config.yaml
n_layer: 9
d_model: 384
n_experts: 24
experts_per_token: 2
d_expert: 160
d_shared_expert: 256
activation: "swiglu"
moe_layers: [0, 1, 2, 3, 4, 5, 6, 7, 8]
router_score: "softmax"
normalize_top_k: false
routed_scale: 3.48
balance_loss: 0.00687
balance_bias: false
router_z_loss: 0.001
init_std_router: 0.0151
lr_router: 0.000338
vocab_size: 16384
norm: "layernorm"
norm_eps: 1e-05
tie_embeddings: false
optimizer: "soap_variant"
lr: 0.0052
beta1: 0.95
beta2: 0.95
batch_tokens: 32768
seq_len: 1024
train_tokens: 266600000
steps: 8136
dataset: "wikipedia_en"
Below are experts of layer 4 (counted from 0) of a mixture-of-experts language model. Rows are named router (the router's row for the expert), gate (a neuron's input weights, with its number), up (a neuron's input weights, with its number) and show model dimensions 0-127. Each number is 128 + 32 x the weight over its row's rms, rounded and kept within 0 to 255. Numbers have three digits each.
Before each expert's rows: a language model's description of what the expert responds to. This comes from a sample of Wikipedia text that the model never trained on.

# expert 2
What it handles: Film and biography prose. Function words and connectives in film, album and biography narration, especially "as" before a role: starred Tony Curtis as, his, the film.
router:127134130132151168126149143124150148116181120108164072099149081161162146091161128140135105207081132120089141123116135149111049166129085136078124065129117140147142082047156189129118170096167121250126137161181152077125154107111080115124099116144104144153153117125103151154141101095128132133093146140161092152110141099119117153078090144058173105159186137161138097122134118118091148115112
gate0:134067135136071106177139149092110124142126099152182218127064104140166120118088046068144069178171139088112074135131116176081177161092100092122094110190073181173134156123131144189142133132160130114128095148129121152183095102124106084112113115090146050119119126111115139098120116110116138116046148161100141097128135105158166162082134081067172130139180122169122126131129176076070083168109
up0:113139058134149103177183076129129127146116139060086147149111201083155148164115073095153119129131051169132122132117174151106099170162119179101171115156181141091091138154100143107149075130113138072128113131162133134120141121106165120139112118119148128162181206140136095127190101108081108111121138118192157095075082154198140136154111126183162121191196122198204118158145192130105126151115

# expert 6
What it handles: Digits in codes and figures. Digit groups and numerals in postal codes, coordinates, populations, money and years, such as 33350, 700, million, 500.
router:100126117152158158062192165144169175161145162151121149121114122128156169102144131120114135160152130191104144095146109106044148130133104131074154112129127066116092055104139113137111170113130147139107158141139167125089112139130112094081106129159134152156144128077181111137180095112065107121103118178113103146116114093189117131072123143118138085166153150134164121125104138073077161136102
gate0:130127125126117119118160125155151230130130095145116078109103108127095175097125115086168116133104157151097118136164063097086125093112164171144193100131129109080099146159114128132109129148119101053108166127106146132140059091101118132114163166184127099137143151159152108129169131125122135092117093176180196122130112115169173148065140144112110198194120127112084132125173181128137106096039
up0:114095147127172125189130109161133112143138107142081122102079120088071172175109137096142125103135128156130093133124140130114141058120168128098137157131177136073097164116156161087140147152167189185067112127118166090060093151123169161148123202117135144117134074107082138114149095096176144104102150130127178129131111099110134125126150177090110135146134115112220150091201151070125085092116

# expert 5
What it handles: Definite article phrases. The, of the, in the, to the and similar article-plus-preposition tokens, often after a verb or noun like service of the, referring to the.
router:187180130151187174113150137131174119116169120112169085105103067134204163095160113101093117174110140153094122126135128123101124118108102126111078101102111142129149090077152119115106109100200084182137218160163122108074106118129125127088120120180098114151105140106142098158124157099105115172150104142110128162123118082141102164137130146098191111165148120165142176156087071083120161047102
gate0:120169155144144152100133135035085165134180126151085183130089095126169141146134136123096174124126126114200118127135126155067172148089114132168145186106139142125099115105129166128170123084132135171117100053159150128074099133115121141131143076137105127134151119159148102133170129093156111114046144132111133161144066164166107123126131128145116053100135149122151146117094130142081106110133
up0:083090096147158149023130156089133144162176168122166099164119104015059096115123081134130119194114136128130086074118163147134131132148176130127129134108144137108147086104124071083163114130131122112129082130100127111119078158157140147087128150094211184136156115126128122174131108110136079124136132132210145173130151082083103146150170115168069095186113194098112174133110151148099107119112

# expert 10
What it handles: Name inner pieces. Middle pieces inside foreign names and place names, plus common first names like David, Henry, Joseph; e.g. Jal-al, Nij-m-egen, Her-z-liya.
router:156108131152158108131098141149143123201086139146119143136116049164140174098138074148133110136128102138102121121129086137121091173099089130120130116136156088098161117135140134154080121131147140179138153179158159106135142094100123179100145159146082136169127120117170103160161142075074162212109146146164118157078127114135110179164120095099163090161101128179128140109146139127115172115129
gate0:086140131115142088232114123111189162133130125117122102156147082118125129098151086131081137097075128127164205156070125103106081152120117193118107135199157129154139152165095128124163164141101128120161130131102120129123099144121164160154115077125143085117086113147125128145162126096139148119114152184153133151124138124092127088083135137090168156135078127159118145118100056138115117114102
up0:104104054194102163082100112128108106151159103163124104129055153114121138131096136109079149157161133156110147051108111127126109116104108089135101137129117120137073087201170095077127130134122207129155119145086146113131123168153126134111150005133134110133124118125113111135133127124118095139140163161120106108137117159114156154135098144099114062042102142124128118144128078133045099121139

# expert 7
What it handles: Name-internal syllables. Word pieces inside proper names after a capital initial, such as Kf-ar Saba, H-ann-ibaru, Toow-o-omba, Hotchk-iss.
router:071083093193148090134109122129145128154100163145136096104176109116162192127202099100147118158134169165163093090105055145123088132095117142114132113124086116078172085072152135119125151115170096132104124147171185071085119134130106124119044092135108154122133154096090111099117200119096194121118106161151084165096129109145115145174103060110133116130165109190165064105134156138122145116039
gate0:127146145105108151132144106090096165133129083135133133141110128139209155107213104141124066147136134102131083121114147178146112117129158139167065083162110071128126095115124155122159168180168147147117094129168077128076102091119117127117125155097092080081098115152109164094155137129123138115120089169125087169140119174116147118202047085114143095126125120134144169166129132114093206097132
up0:125109130081122094134151106081125121128120116124132142128126102110121072120197142043158166176151132159152117112103124138146145129086148113121060125117114100146175082100122139156127136067144125176133110154133150128214193159133082128218140108053128091096096174112180129113063119040100102146049176116148108155125115077127146109175160116156176130081135148135169075088185171124095153118119

# expert 9
What it handles: Place demographics and numbers. Digits, punctuation and phrases in gazetteer and census text about villages and towns, such as population figures, km², Party tables, is a village.
router:090133146139159220057184140104153163172164133166136144117117107118136137136155112118098158171157140160146191125146092064075098122108117188039091143116101051112094112100135126155096110121152135136143161139134164107104105103096078133090093056158116154138132119092167090116125180121096146111109139177186114144119153112143109172060125165120131104123195098151158133126080165076077173104153
gate0:155089148121100139116109132132101128126065160107064075072083086139125138132076144137134168132068131187090142187118122108124153097085144104162123104130104151154118085144157170099120148059111122139160094102147142135108141119055147138138063121113125153081112081106118126123134111194097124088151110097169119126118118091180143129087114188162101136132159133132085129147133097091174123131128
up0:052152113222127129130130091132112169119130138187136122167119126172088173118126181106118150137134060063127147127106069105111160163124142130103159128134073128133095144197199169173095102144146122135150115089128103151155081160112176129160111136125143171126143068139092071104157105066132069118118175174138168121095152085104106126121095146179140136128118055153096088124165075114124206124139

# expert 20
What it handles: Numbers and name endings. Day numbers and statistics in dates and tables (April 5, 32.6), plus Slavic surname endings like -ko, -á, -ović, -ić.
router:141077147154164167099088154146173130155130211142153074107166096125145152110176090150093155169124122156057137087129133098116094159117100190114076097130077134120152108117145134071125136111169147191162196155183160113126096117128072083095177191111091159107118140088148116115132120113118137122136147163181079163123158116187100169082113151100131089123123120157148124128110130082119148131100
gate0:095139118141083152071068144205128162148193157098124091136105092120167097130134162112126175107072169106122164070096133168097110106083143095119128162165131142161177146078076138093167126146157035160124137111122166108051165170156183104096112136133125130103166097158128157141161143084184089082145130131104139104120060114135134141063124092135110167096132127122097091127096121118102134101128
up0:149119182147172172133124110048169014117111090068156150143104130119134154134170139061059122225127126166121106110113173114137134149160116165135142136058194095127102111145120118115027144148200089128133110126093116112197166131125163206113081129176129117149094163143115129138119146114145074098111142075124160110133184125122113145134166047098136161121157146160131074124163145157100123089122